{"n_layer": 11, "d_model": 128, "n_experts": 32, "experts_per_token": 1, "d_expert": 352, "d_shared_expert": 0, "activation": "squared_relu", "moe_layers": [1, 2, 3, 4, 5, 6, 7, 8, 9, 10], "router_score": "softmax", "normalize_top_k": false, "routed_scale": 1.0, "balance_loss": 0.00296, "balance_bias": false, "init_std_router": 0.0157, "lr_router": 0.00134, "vocab_size": 8192, "norm": "rmsnorm", "norm_eps": 1e-06, "tie_embeddings": "early", "optimizer": "muon", "lr": 0.00344, "beta1": 0.9, "grad_clip": 1.0, "batch_tokens": 131072, "seq_len": 256, "train_tokens": 788800000, "steps": 6019, "dataset": "wikipedia_en"}
Below are experts of layer 6 (counted from 0) of a mixture-of-experts language model. Rows are named up (a neuron's input weights, with its number), down (a neuron's output weights, with its number) and show model dimensions 0-127. Each number is 128 + 24 x the weight over its row's rms, rounded and kept within 0 to 255. Numbers have three digits each.
Before each expert's rows: a language model's description of what the expert responds to. This comes from a sample of Wikipedia text that the model never trained on.

# expert 23
What it handles: Quantifiers and adjectives. Determiners and adjectives right after an article, such as first, this, some, several, same, new, many.
up16:139102129142145112137147127088126137128120148102165099133117156099163141161094137117114134111120117156098107144113171127134120169127138140132115124083141112078136118093094150130169161157109103110172140123173117129102132145161109128103107137180148129139161115178142132113113155085117095143126121124137186137119146113132145137095122103126176116158175148133192136137116160132103084138100
down16:134124098135149138104106115150121113094128129095101085149080123152177096096130122165105092105116122167122111144109122088118096145121111149140126123101134164121133114149095159124138135120124165145154117146089143130153175141148166157107123136095149077163164128157122109132125156118136094131139104133143091144141088133155161126108169094106176130125134154174144178123105157123109087133117
up17:119119122150126095099176111130119129139115116095144191124118124134128095127134112128157134164138120067107125121148135089135132150139115131138121122168127135147109134109109125102094128113124156127170116153105110168092115140087103100164121161136164117128093096087070137095153147126125142140125088125112160120105139118119187135100152136131170115122159115082143097165155093087158156116138
down17:140096114155095121146176152136152083124146138083133113107136094153112128137129099146140098160135150125145130126140105128127105138104150082118162139114119166086131119108112134131110148159141151128126133124105130165092095128137139110122135124098132092094110139120161136122111157158107102120135199156184131137102154075128136138101139126146158174144132111105150101081161162090120118145184
up18:116120150068107156153129112153145128115146161148068057124145115118159131140154132117148083129102076144113071114174151126109105089138120151113133101142117116133153128116131105138150108121144138134141146121089120129152121145160133125159110170140069126166136128147140150079157128132123111134141150096125119165101129114134168082168115138143166139076136124132139153133128151121122107139152
down18:168106145117123095126132135115127112130142167148108084109106100116143094118161124144103150171132162088098065147169106153112122159141119119126130120156094104143117168133111092111122140109181126129146136116120110131095124165136149107109154156133135164076146127135127145086094118134172124121130158103108132136095131109149151069081145092128146176101124149132144112154150140126162142158129
up19:132118104111118149145095155130098133160107150067138125104093151090114109143141119169111178114107144101134165105082105103101121149112113146121131133119153113139147134171114102082130115119162115134150091135090113080122136137097136119117086120120108130135134151143119121129117123085147129149106168121099170117141110140154091138157120141161178178121142085083165101156104126121093138115129
down19:107137179139139150084130088113158101086147166137146174148139096135144142129115159115100089113087135124124104108131161169097112118106105103151151122119139109125101129130148131197104132118139126117120125141135146126136142117143150163179131110129105175137134127135151084142094129144171087163141145104130169157135124150137135157091177110132101128133118109089105140154089113135099116144088
up20:118115142110095146181110115129099112126131153123090144145130162089110176140115162121149098139108109155117096132168126105154118172124139153142136091156146073121145093155162108129168173130148143138128148103189087139141118167105151106140155155145137132088103125134090126129079115154114167118098141148171096157153132101126139143100140152128114148115148138131137149146122091144097141118120
down20:165144151101156146139129098151122121110168105121137114164110122119164105149117161112161140175111127133134193110088117121138112137144089167117145109139136142131145126150148117164147114105154154128103115110104073161123116150105119146124120095143096172129160143077124127115112138122151132126133119093115159137128114105151095132199081135145187168135118116133137133111108115181157146143145
up21:173114080113157144166184113146120095119097129122137160156096125153098119131120159141130095130154142150121146149117173126112160152136131146115132157105122105088121110150131141141115145129154134127148094136127188165118132138127095138110133084085120113139151149091144114094163116112141115154104136115097141115142177117147143110109087107120124074136149122100101141147154097188163101152144
down21:135142072129147117109109125123128103136085125089133126113157155126134127095107121167162142146102155140112093124074129121145117150130121132137145114147139124142133186131076119124125110170122153156125154181147069123093142147158103115108135115130106124095086109150128132119073108093128140142091113119162127106108098103136134120147105116096116081144126123087177128135138086174115111157116
up22:143092142155137121132130131105121136157129137164113119168131165092121117128128126130091171172118141110082132146141106144148146106121137137138159046118135111144100119109125159142167118127178157134124137114140160141137154097139077152174158075095142157145147120114162126119120168129120098130127095160156124146083136097089128155133142138141138148145141058135111120125120155096136138146131
down22:100153144124073131119131170130146122116135141154158140110112132146124110118140132109103141158127113137091132103081128114133169142175079114134129140114108152143158127129120146112114157094113118065138142123138114081115151114113089167106089193189112113156111154136135089122148148138100157156112127111128129167155116114138123129132113101135095153113106132129091093148114126186163119119093
up23:123094137149139145124076124111129107100093120161118155117085137142177133121112178108132126116146113111128131117142085141109082100102133105122118114159126159141115128111127122145149139116116146140136123132101099133131130121127114130151083114126149064142092140105143086133134113079102140102105112088142115178132106153098112137090095156122196126095121151102129142194121090087112112139123
down23:161120122139126139161123090126095110129172141167136182154100143154159128122088109070119098170145113129131110123145119102139079105123158129143115170152143136153135105139115121113107176133139132143101130157128183109139143147118114114182137149172118133142134142179124105132128119144125181147148103169111116124113177169120135144144132150131144105123127150088132141107174115082149140149136
up24:081129141096114130143158134148182161166130138102120097140132136100126103103124149137138071144145122121144101146115118149134141162109164170129141161142110100156145112140138102131115124156125130113114127182123161104152104133128135144111129128110110110076124127119181136139132155080139085106119110139184163137177127151118152157078142122135112183148122116117147132148102138084174139106145
down24:125149108130139193124152128099101131147113114110165152145123097102087095126165099137139126122117196195069123159141105115154117148137106101156123122129146115134110098153135160151164115137155140133090108121121133149116109150130138106122171105102127126092141150124129132057129157101124111118112128112121116076133132144166116148121113101130120144103137161121107107088140109149174158126104
up25:139174149163096101112146126138084160142120149074122098132108140162137137160128143073151108120113130131095099060120130078105134099112115130163124128116141142099151145093081130139126121146140141125106143096157118086088153127143126126141144111161072111127196127163129143119139121148139159106113142144095132137143155117147101131129140138120119114114162120137177124111162120139157110146086
down25:126137162102162137105104112143115118097101125164151154142102183146163105146101141158157104139128145147083168150101151109095130114130160132159111170097085119145107136149114147107143152098064109133164113156138104126154117096108136106110115118127141132086135107145146114145143143162086124113143127143114122136146128097139152112114072132166143120115088147160106124125123110154069114087115
up26:138162143126136109104114157159143099187091155107136110155107153177101138078111141154125136146140159169107161131123138153108098152128128139122183143093179130172157133113117107106134091115081133142130109089173089143136159113131143138124145142127144112078138131165138097117124112101101130133133112152157122135093145141106110138101132158137108151115187117146113145135109136104167154133127
down26:126135138139141146129114097178096144162095106169127126099134150123159121103126136164122121143103150168153139121159151131127139124100104099074158088093159117152171132165152121114115170112105136088137110129125113140109150113117111111096140124160119100105105133182111136105159091136149133156133138139119161158145132134115147143048144127166136094128160113132108172159133116103114122123173
up27:126111126137110150100134134106124164060099122157092121121135108124132169088110118104089109135125101123143127163145165115145169105114130178128152107118136133088178113135133124136087120112173142158157195139131138097148102073113143152114120126126094093122144113134131146101132144131128111183151141130101153149149162128095133152126104099148112124105121131124135166091137146116074099120145
down27:155137121116095097143104130126127102112156147132169120099100101132121132099096107142153126137104131148123127090123159142131143111077121151123130118135122134130173114124098153089023119102086100108150126133134090119136117136144156146133153150161107133124091118073157134144123152131113101117155092132148150089095091099199138145119105136106149128149142119123102088148124133132124114150128
up28:134142101137134104088087133126150118127073111093088109112122125179124149110104118144170169149133149118135118155099153156125104111098117150097135133118164126177091114183127131090104142141100121133121150131124070151109128119123113116117159123135120104176104082135136117157089165116126089144099103104141109136136086150122099157142108141149158134112109088118159095130163140124164115141112
down28:149192130113128097125152076158107144118127132177150141157142192153132139146144102162132112139099160123135121143166181175098119135173140131138125118139115118130114167085086142123150119150141146105102114153129110160120131134145153158119097131126166149124099138094136082088120170097157107109082117110115114122094179103156111143118143140135101120106125121130109145130113118123129100154141
up29:146120175088148141134114106112111094166109120145142139173129147164111108124128166088160137140101094144121097132138161143107115156162127132122116130133060144129145149145170190119118115146110150096119151111118137097135078100140148108137111143088160120157103156113110154152152150158169125124160108121116131165165139127129150112111158160131107172123100142151157150119097115129101135112085
down29:181127121152121121157109136138151121170123124136098117139126135100140167132099114110182144147150126105135103164123089174147114095155122176162122176134117170078101114104074158155086122178101112112131150124143122088107165105095144120156134143142120132109170133100115135120161137127095155136086121145112103158151142133152108153130133120097129148166117144125151114160155139125130103136114
up30:111143136122124120133123088137094110113139123133124128130115161136110132144075091124157117147113156125145150150141102140132182159164122080147158103129095134160065094134127123099104136126169136099092137128046158125134114044156139140115146093137122109132160140088142139089133145103127119123151132111126130095129143092133123141145123103100129163090135112112121121146123136143105080138114
down30:179119184104158158096111110156111126154144128135173136137157146113147124138113094116133152123092103119137156129142198125125115152163103154093152133099108128112114151098147118129159137118168122089109097124129148147141123126183119146122147126116120133165136177096130149135080160136129146163142094154172089106170157120137163138163131148149087120131127133091128106091140121143138135104125
up31:143144092139163138109109106165129149127139148097135158106131153129133163151141125128133094123148107134109133106129110104149091130092123148123146123146138156071125110145148173127153158162120111115124172120157146107109140102167116156162132176096139073094105105159131145131119094149099135141094167087155137191125130146126111121069118131131152165161124121106153141112095130104146132128175
down31:118140119135127098153139123144092147122102096102153147158172076117139132143166113139128104125104059155113145117126139121149093147163154144111086128143151173132138106104121127140075182121134116156153119125154129172130137147108097119137103168190133151132148155106151147139139121155122156085094119136124093116157146159148117140128116122120119113134166102090108150084077117144127132138141
up32:110107148166088143136129141111145134086174113148131155184127135086110092131126128129141104161131137134157097116129119133105093170131109114149070100132080141092137119112131163152139163130137163087127137122124116106164105150154122150071124158126115123125170132156134126103146102067116118129131152110142125169127133119131096118106095109111149141140131097103131176126072109114089143122141
down32:103101094075174138170096111089123123115096099152159152107180135172141148135132096157131119121143151124139122114144135119141089082115115122115109126156143133186057140143132152110142133143113134159130121120111135174150158090138096092114165137109122120127128156118161143160137132144131165099152096103122129135116144154123118128177119115132164109086127099143135161133122093093132150148117

# expert 6
What it handles: Verbs and conjunctions. Auxiliary and linking verbs and coordinating words after a subject or adjective, e.g. was, has been, became, and, or, -ly.
up0:088139084132109135145141110165169111146131133097147158078100123139112138122141110102182122125136137104137127148127100118099105123107150130116154166150111130121140094136169152133143108104167124160099111126123114126190127115116141140130157186104160123104124128141082163082083122122127097150083124124114168128175151105167130141135098104143126145146117085148087091130139130125134118109092
down0:125091112140164107140187139154188148156113139159106107148127142134114156142113111167108105087128130171162100158144117089142109109111064110142093130115143170139181147108111122159145145127146111133161141150125159148186117117130104108136143134131103110116158142088122094127115130139141128122149093138098116098133139139114153132100092149142122110142165171170125149103107098091124127128123
up1:111108136138121177147099122154127109163113135139113111102102139134128136155143125081103117104150141114132107131115126129141120149128114121143109103184123113150109129151131126126175094140141137100123120151122115113110158128106121102140150124154170119108116147128137116097105139113134154178209106148108107162125186104099074129186123142103133125134141144103145140057099141103094128156073
down1:142140149155131153133157130077095129120144116155090129125175165089153120142164136124140087163131126193143137150142129145131160078130133119117157105105109125133133122107143159115115129130093107137108109124149134120133174146120159162118114124066103165163154121191123132109132111163127090119130113085116111131124121118150152129112140124152080175131157110100133134152134149133176119096165
up2:129104102166137136114120134143157140169118143151162120095126122146150140125114126130123097120105104120124136132113148100125184133149092175124153112141114173147114148160105079099086099154140136111112105092113136086130123130111117124143152144155147090122121141129105157111145143168071153168148139145155113109105151088109143178160119124130185084145141130141150089129078133162137156110114
down2:131170107102121166084166136083128171121146140162125078125089131137181143107139165141128110116108124145114126142145109111095151134158120128126120135145111084129125131153109155144122143118131081143085099115103115115103106136103142147125165110117162140095163128135153129149088137141131092133124148131118107078142120148109127114130164057134165151085138115154116139100090140087153138152093
up3:095103168176121122152139134134157143109104106107169144157118105163135140163144142129143099128110121107136162117150133116104169105148125102110094097146162151125118128113118115157127130143132112133123096107141114120119125126095145111154149136107084141164121097119125093099095144112118076075173134093103080171060117106136120160157127174113127109127143121105072109135099106135114119137151
down3:168115130123120140149129126130130121105103131106130137062146134155121111119119154120159168103138121101129165152116097133179096129180153141174181148102142132128157173156178113123124119134140131149115124141101103147125118089186112104153144130140163064105107137113074135108152158116134114163111096150164135131136114152130145092128130116153139107147119155104147113120147138125134148079109
up4:142099140107134096150132160129128154082175120161085116123099123120119111146159094093128130083123121145137098117072145127153123120123137114168145157088169126115139135095100120111168125141147143092145131157120126120083103114132124139141116144142087116073123096120138093128173127181178141148128162108100142129140122145117103144103108130126135148115117114091091124098107076107134142080147
down4:112154079113159127129103114173119160141146159143150113139107150114139127146142149110110115148167178168126058101152139148116125127122131108160128144146160081126096139161118164152102096138154119142126102113170137120138107175146144134105177160127145151172119140149156119120152148110110126113116129096097146139147098139096155134118079099102122166149130085173149132134141114156103111127117
up5:123163123118157144142153123133129179128102164134133079137139146138100131112147170117143103106168119127139153138129119128107126127156079145119128134147123134117112165163111131142096088103128132061111124079117110141100141154114108138160114128154146153136116166141136162145116178116139095123130137105060172101138148103089118169161093110130129132101095154137117137121147161147147094161084
down5:120105115095131090119118177183118111159085088144117131116156100104084159118149120175121151160092089132132092116143111103074136117158126161155125108166105096150116166136109141124138133136133117151135122137147154091125114143126133098168146067112109150154149173146129131137147134132114104152168118128156090129144159125146144107103155135134144134158142096125123113129145102089155106116086
up6:136140181121069116136108106100137113093070139113092126147126113122137122129123149130145138154137156147132139068145103099118180123134122150124149130141135152181156126084143148119144126143141127117135102142103109157131170125138113135178145122149138133116046108122127076169139145128101111098160159106135135113102159131134144142118156093109139143157157154188124110135118120100129144108138
down6:155106120131149164125118117104145146136143175138180148117116120113104137102122089143161167124111097130122160105128134119097081128108149149140128094096167075138100164138149164107112102099149174126140160085145157139129141155117100088100154126105105123124129136144103124103136115116122093143136109128133096153168108155131113102116093120118146145087155102072139121148091121106187154135122
up7:089130163137124139124144152156109134118131113147093104101113111081119137129136155130152150158104129102142144138105126124110135141165148127126142145112151181063123177163130104145111117126132112135114135105130125132163164125165136162137134110151080094102145173174086117131129178137112136093123157115132123128106116144156175105075161131089149123160135116149120131112111141137169129113193
down7:143138131135092116164146125124131124111118066102144119093148161140140123171149156120148123191125118093162130162088136132128108145128156133147121152161096168108083138113166110126148122113093130167182121159133092105151143184139121122110156138129133139140120162114109129136122127114128160116114140066111131120111108131129167139090120103118136074100161116147091134103153134145181113127118
up8:159102108121118132128131140094117139129128137096129112159113126175106145154164099105129188107103122094134140123134105130096141131115151097167155125116142159105132143123144108120146119122110120079156139109110171163153066106152186081140106152138171149183144122128141090171147114115145113129131090093109128137160128112117132129115118115171126097114117138080154123143128161170160117145132
down8:149138104157148153159107126145165079122114118169118152082148151088124153100161132138094094162162160130144102106143127103132187115120151124122133151115138151128143143156104146144092176116117134158096117142134125098104130125123099141111150147144095120155124158159117142157097086163115142119097144134134115131113093105104119158170124161069138114148130134183147159140131135081101145129145
up9:143162116133117124161169129124138126123147160135118113140155095094172122129112096177152111097124152134138164125143126100140128104123170128090164124093105152182123131107146155120110145139099111145126102075132166106169109096113125109098161102141118152155135147131113179171147134135140138154142132128131175130058106167155116136153123128129138138122094088122130108126134067154141150116135
down9:163122130122093155089074161121135132119160144088150099154096113139093150133102086076118165152132149132126131166105124118155129126107103075127143113130169128145130123160113143128157163081131126118117169142100103130103124148135154143122112140138130111106129104127136163075127127146129111152129147136096091087103138129088099145166153131120078102119101109149140138163112108118093182108133
up10:148146079133125154140132153067110155081124144101144138126118138141137144159175139139123071136146100101101113160135136066151123135109084147141110138133097115082148115124137123137083129132128125116100125111108167131141125123123134151095169121117130115184108127150117140140123102131113110171093132124124126169104183125112116171158145096120131108075119138141115087147145176155147125139109
down10:121106115118128111099093117111120104098136147117152107153125123089137152119171109097136102137105175150118137084162149152162155135118113147123168162112164135061132130142157145146099158111117135103155097104152097117120130124127112116098132139129147143128142134169134158138118138113098110142102110144102148108120114121101079129138169130125175077127107134122103178083087187121161128136099
up11:139107165126131134137162122099128138108112104131137113128117144089156122147102118074127145152163105105132131122111168111130131117135127126135098157098140132117070083158140081094084094130108121092085142122108123110105112122132140136159115097106103123146150162141099094132106135142139115133165171135151131125181120106128187176110118149137077171119154164124154131127107149164107157154107
down11:096145153078146088154158133090105108090142114140146138164104103155126112145157125112123114118133115131164119171130134154170112084138132138138158144131127119164112108128129156147160111159139146118098161137141138142110096153149148142103154161154099109178132102143127147132132116116125103130092124096148140147131135164159115080157166142143065115121185101095161157098140129172134128148128
up12:104118183118143128106110123119117131120131077137118137141143126147171098152086114139146113164163115139154154105166104179145170117143140128124148088141099130107165095143135134146130139169119115135106116164117124164129132089107110134203139147164103146126080129098130139169162147151137136092157113103109134131165116158165154140110138168148113129122127120162120128136168140135121079098134
down12:158139140076119110122164107114138143155079177128121117133101127090076118122166167118133140141116179129114148135130104151124178133178127128168120114093175106083112137085107151123182121161142112158144129124172168105123162116163111126154145130123154123109148117128094147159178122111146122133125143102133124147123129135145131163151128088126117156126119132116124088084142137144110102146114
up13:143119110146113140127137155131092169105096153112128155133129102131123172146144091146120128130148119131166148171115117106120139098148128152113118145155089125127115088084164134146160159151117119173111117090134145124127124136136103121088099130150129117052093139145199164097130107158120099123173157093139111111155150134109137138167116116142102131153149164131113111062116116135126112139118
down13:118113123151118122133116109156086107111128167158071082104141142121135129112093121069172091147135131110126116156148130180110109098135114130126140073131117146117154133160123117148085158112119109141087116139136137128128103120137157121167096161159121129122124127109127077106121098121141140143117160146113131120139114097136135145111136112160150143156123120074174155133158144167191141166092
up14:141184141106109171147123126110140156182079130160134146140117102103088082174149119156092148122164150107141104119136129103109129133117139136099150107156083126109133112128125097092117178171124140160168135135132127127169130140118164102164127146112124124138138168127104163145142177156124125120146122135150122093131160141112152136138134115104130101115137140172155130068113117159136079117118
down14:127137130155103121132192130100207121145187131105117113120176118133118159110081128094173178127138138157144106137119100125142144073110120125142130146165098128122125109162108143144112120099086149107116144119117156103124112104080140133140133136148106140130120110130130109164112140128128115130113167130108118133122136115133099148095095129115123117105113131123078139127126140100045126171148
up15:121177144159134120135193148124160084161130101126142161110136088148139147125046103173157116117146139137087127153123118111159158139124120153109128165114115120117105134113145142131134129165142172111139114104138149181143134133088084099117131122109155111099106118147137112133125152142125165107141100142159097083148136111131161127097129145139117146109100113170148110119156130158120134077148
down15:116113098140114157104108106138139121110135101087120078168096143108119059127130137185158129099124140125119166095101111160141137135119120097119149043109111109156136123140125155118102134125123121089145129087177149138128135179120121135134157122112146125101148097127149096187123120181127116130122104106128122124122103158131128143174160110140118111137129098128176123109136135145123146157104
up16:097182111106141116141134148109147124169152148103153143123123120115152143165139098121149099121162107124136153077155140137086149110124125183116113158139160136136147113121133085108142143132154157157147104128150104103123172180144136160112167128128145126120132164148166133124132103094123148128138144113125135142132131147139054164134119092100127136159146158158159161148139096167082144168117
down16:135118146110132111090137095088144120122115112120166150074096133151126115119096122112118139150137138148109128148135130125130093142159159150162125076173147104157096126132139166122164078155141174129137170155134149179108118108137130141096124157135116107121108146154130129178136131115175125144111190111173137092126136149155167086111111135118147143111116129119165089157095094111119136119132

# expert 20
What it handles: Articles and determiners. The articles the, a, an and possessives his, her, their that begin noun phrases, often at sentence start or after prepositions.
up16:116143139169148122125124090133153142174075127153098117155151172124108156088134153116147112180132143146167154144120100148129129128140129163115167168107179139144144137125134114088131122126093146137134111082125155108091155128166143146118120135137160159135151102147079149126119130113090131123125128173149136159124081151148142112086134170143087118153148152128138179132115121137113101093113
down16:155135127101135146096120147165069150106088105148130140145141141100127152111099111197101133122139129108102125121098144130145121086166122130111081108114132144127122123142114129141120111144128156146138099140094106136157125130160128135111162171111150082086132168067121154126117171119120121158108113139142165132096124110138130120053137134106103087135156129092143124128119115191115122123135
up17:095113129172140117112124126105161094150129106094066152116082161126118157110118102133108129128127141167138170100145107137082171113132108099117119136121067109146099103116128174159129094105105104102135128148114109150126140096140104133124151148135146129120100117074136110138077075117108108122101098148134170126099165124149129088116148096137126107131109175128126115107129141151159149139125
down17:130135118159097112111109114111175157152098122100143140125103133097107151084181102110139171135110090145099114118134151156075148116089134093117094086091115156103122149153120140146114123130132137092159109122114085135148088126153143167153127138145153062113132105124156114147110190152113130098126162107102130145132155162125128130098116113153096105147103141144112111096139103147135143128103
up18:114152131134096177101124125157157144127152111163118125135123162111143171106133146126177064151112120090118142133149160125143137134166180135125142169150136131117121080105106152128132106143163105174158122112146123107161149115121117184123136126143155129122114109113096150097122056106144105146156133103141131164138112119169114118164119152100160130127102140171121098167113105146136111132137
down18:139111111140158106158142084161121167124119072141120160123131114122090114133138133129112140100121095134141121148113159088084140154098148132145103099106130112151175087073100087089147119139148160130102146132134173127113075130118137148120132127114115122085148124149147110136095135148128176143133127130137097147168121135163086152155115175130143128102132142125076151146111128102137128177093
up19:118102159076079084103110148125123106142119120150106121100127111139177082128132151125124111102122110121164133138134120174122119149128125078149153092136144121090096104138104154107134150115087138111095139143130145135152157149111118117139104171146162114120138170137096147136096108111097146123123125117080143128157108163094091136128148125182097189097134137115087109157116106120146098131105
down19:124101126134146194145134094163116145104111126096122164152147118176123131136192156113146093086164154166131109143110119124091123140152125165120145162131102165122108123108177125130151130109149120092124152085149148101112086100142109157105126129102148103106095156130099095124101105124138135121089117141175167126096120111169132127130113141165147136127133114155119151108138168098113137148117
up20:124091146089107130120149160148126090144122125131132133111134148085134103146129139138098100099149110138134093138084119112103144120152178121129150129120129150140151144174127094175098146128131149070135146148143125112152106136084127117136151121121089097133144082126144117131115093110134121164098115176160104141117158165155091105127145187095171118110097127124150147127155182131141095105156
down20:138114099113134137121156160122113124133157139118138171181146155132118153155146147107120128094098135110174135136154136133084117080120152139140149111102135116159129111186145116158132119178116125132133150096136127100126119171123151167101115147133157055107138106154151132118116147156109064109153175140108108123111146120084149148141104111138141127121146099169083105136108116125134174120106
up21:163160123137126159139130129150089125180141178173128106131084098148144119134169128145154113140145132129095114181125129160156104112149107136152115098140157151121118134052137129123074131117104072147110150105141156130161137143127103123145132132122087102128106079150117127097156128128104115095143097118109148128124116188113141149096113137115114115102096121094130099116112134097105117153121
down21:143140118126126173101104091192118118136143139162142138133118113130112129172145134149137131176143051107108115096133147121135118153127198149132094134131156166103132096091142125125123140105072140143138114154161120147116121149125135129147127132119130080133132138127137191108166123091144126125122142123125104109169125135117135126105144078120136137149073110073146125123126120111167130153093
up22:126136126162142105110100127167126109084107110116121123122146177150114156127119116101153124146084131143129067129150104139099130101142128154133151123144111146139159131111105126156045127161179161131156117113144100148139142121137185107083142185100136096134145121150147115130113132140124137083125135124136125144140109130142147085094137110149171123103114090110089128119103124146111107132184
down22:099150171143132121149124151070133144127126097109192112095135092103128073115149134124116134171129146102081097113131151168087116148169139119111079157123118111110133117143117122152131124146117152116125138095130124110143125101102104120093169131141097170158119141128126118113091152129127149120154093128155142123113125112091106089124139117126135120115129109124154086078076086114158162101113
up23:122150098108154158146117109135129162102075129124115100103134142130139134120107067106171122140092134120135116139139145080150166097145114125131133140144130110152135124132095112152129137106121077131115136125068149105109061144087138118116167143099127108112148104066146127134132128120122116115115100167129109174112142076120139176156191143104152119112133121104112145126131141138175134141123
down23:097127175144113112096115121107153059130123106109137108133130110128133113143119119135134110111055112131164159125139108098114101165143120137131127155124135153144132145155158102059137076120133125134180127109131118126143139129154110151157133161152122127143143180110143158123126160093154120148123120119139125085173108134108144152211107126114142113104117142112133113107089129126132090087136
up24:102123097123167121132126133115126108141123138140158141123120136108125139082154153139147141125149102115155120102152061180112130174097136109124131157132165136142118122092118151128116119137067139137162108093112170136100155124135145191139136101194130141097131103177149140099144130145136099129116068100143107150145112160139141120145101130130150143143148127132087122133095101140135113097077
down24:137127116138086108116098105132116105126096098146112143133143108132136091102130145109118136088127118135133133079116154132128156109090127159148127094138143116143103120134094118097102057096133129083080138141144135102119142104099142124120137111094135175112142185086077140127138099148098153114110125142129154178122142110170165131127143114125112143134074128105144110131177113124184097139117
up25:134098099152116114089112135140115156113152144145145116139103089108135137134126144096088144118153120141149139135142088133186105144145096089146120085091139181122121122088151092167086131135129142111152155163099164146152108098150136119095113103138142125151159081136136163119111164156159135151108139085127113119119120114133104112135108109131161118079097151124107171169116153146131083144145
down25:102116154095107097111124148082162110124137127129122137095150124126093108131159096112147103131177141141101106122166124150049161118114134122138175134144143133115148124107124158128152142130159138164111080114180104155097131107142141163115074134126125132091106161123113125113195083102113127151143142125124163180159138114120108124165144150137156131162135130151138150114111113132129104126122
up26:131179163109149118131111132100129151133151130071120138183119103131153172125092139137157096114178084097141098124164168111120130137145103155129155141113104099103088138107121131156084089098109115141157124141162157128134133111119083110110124106155122150155146096118125142109111104153125143153120093170114129098146077168115173121143142105146177120129143120137159145151107125146138129140116
down26:106170157119107108144106152092139116111152106102161137102146118149124133101139147173161143155138104141128092130097114146118156144120122101168120103129160111142110114106113121136141098137133112119165137116139178141126104112100134122123100140137140088136136124144126099152106122115127111132105142138123125123163095155123103108255132115110111113107114138132121104122170137103114120129127
up27:094132148076158127133126108189122170088124106088139134149127153115144142136078093161157115113142130098122145126141121128113115169085134137128134125139129184153151126099105117121100124112112116133104106164136154082132139100085145117109122125116121145106142133099147149131124102138142129147172117148117134178145132146121183139175078179116128136145131128169151135150172078125131137141105
down27:144134147104118134135132120124125102186120138125144152100113091094136115060176126162095103096158153118094131088129095152160116083133146096118102104107134095122145116149091144142136153110119132100148122101111112129085127105137081162116147118129116107126148139140087118119156158132089148093120130120167186144099123146148121146118147109148143127159144148134119176127152112156106096121076
up28:180120130111143099096135162114154164072129098105162159131100153137135090134184123165129186132119122106118140111130145106106123092142158162091118147140136129112152147137151087139154145144099132146148114116090133123126147168155109179149175094157156144118130145105148126138136152095179148134119121150096125145103108138124148166147170116128126100131107121131133077136136136127081131141120
down28:134152147162152119109105069126141104131119146117147175121152137135103131124108135141130104057088147153099129116103094120125142125145143081160177156116120117120085106162112166092154117138155129096142189113103185125148115117094123090116143132137124132150118118137106139077110128154131120159150115130144137140137137118138099144124140117120159160130153095139139101104155100178142113178125
up29:128112086133122119128088117153131150109122098124127071121139113139138136124116126095119129113132104115085132149133146153138131098084115121140135131127159162107129155172114153116153125182091109116200091088147098096081123105109100147083151117137148162113092111142145114131105117085134102178150126146096136128111111156107137142152137085082115119169112144119156122124173112117123112129093
down29:127142191139126166137137143150100112115125125117125162134109128137139139114105131176145120099086144142126141126124172136101127138161173175119122142114096092149129122145166087145129098117181119152127107092094116127130129169145164102166141102155118117129156128078105115116117139169113120137127113087150125148153173123109128105158103176157141151114137128135119154142064141180135113152132
up30:135121110166050108121137139135149100113134111153109125130144116120095104114097110143084154094167084116141157145143138099140089113154135169129107129156130132149160146110168087126156182146105145116148142107143094137135131135130142115154124182138078148139136152149139129144116110133115156104138141149129126122078136129131130098115135146176151144092155172106116149132140100174158080125111
down30:106146131088167147169146144082132147146081141154164135123097069102144098099170117153121147136145141150138098127143110132095132080112142103093123105108109138087134123164117111149132148150120102147104127145139131101126127135118120119112127130105102150111132083141153081114154125104111088104128162136156150120114198139173138120142152115113121149089111098150150127138115150132177096167116
up31:148170124100091114151170142138128120137135137098102124131083084156113149164070110137127147140097150120141085117148133123151125136152141096130116146144133085153150114094140078146100088140145139087149100164105145159103122159164108115107105131117103152127141127116156157136127160106126125105113122138110102137131076130105126123127093125126072157175087131109145127152172118143093123092105
down31:157099125108121130148104125157104134170097108091153107167177125098116128106126104101151148140180165085150140112057139115107091149115150148128143102130127088131135108082138102123136138157160104130126138107093136142146102150118129105103122160107141133127142164154133153118107120123134152159136131116180154149125075100132189109124161122132113120132096117117123163128080129115110169113122
up32:102122148140133148075098145118134123089174133092133133105124156161142115136126139150119137113192129150137113126144130147121118106104101156104122121097160129108132105129126146104108131115092158138096109160108141088125152181131116128126154078115107133134123144083092142105154136159143140152129145150090172202097141124086132156139121139101090122135152133110173140116144162165111157116094
down32:084123113109123124134178108136120118160094116130133157157158121107121145125128137118122088137147160125110092124121130127152089118179113095132157169138101107142149138195056104110123141165141098146141112124150137137128112103138162140135103158151153137133135073174132161134123109126144082153135117140133144055111100110132121168131152126160147133129129140155115120109101134128111157162170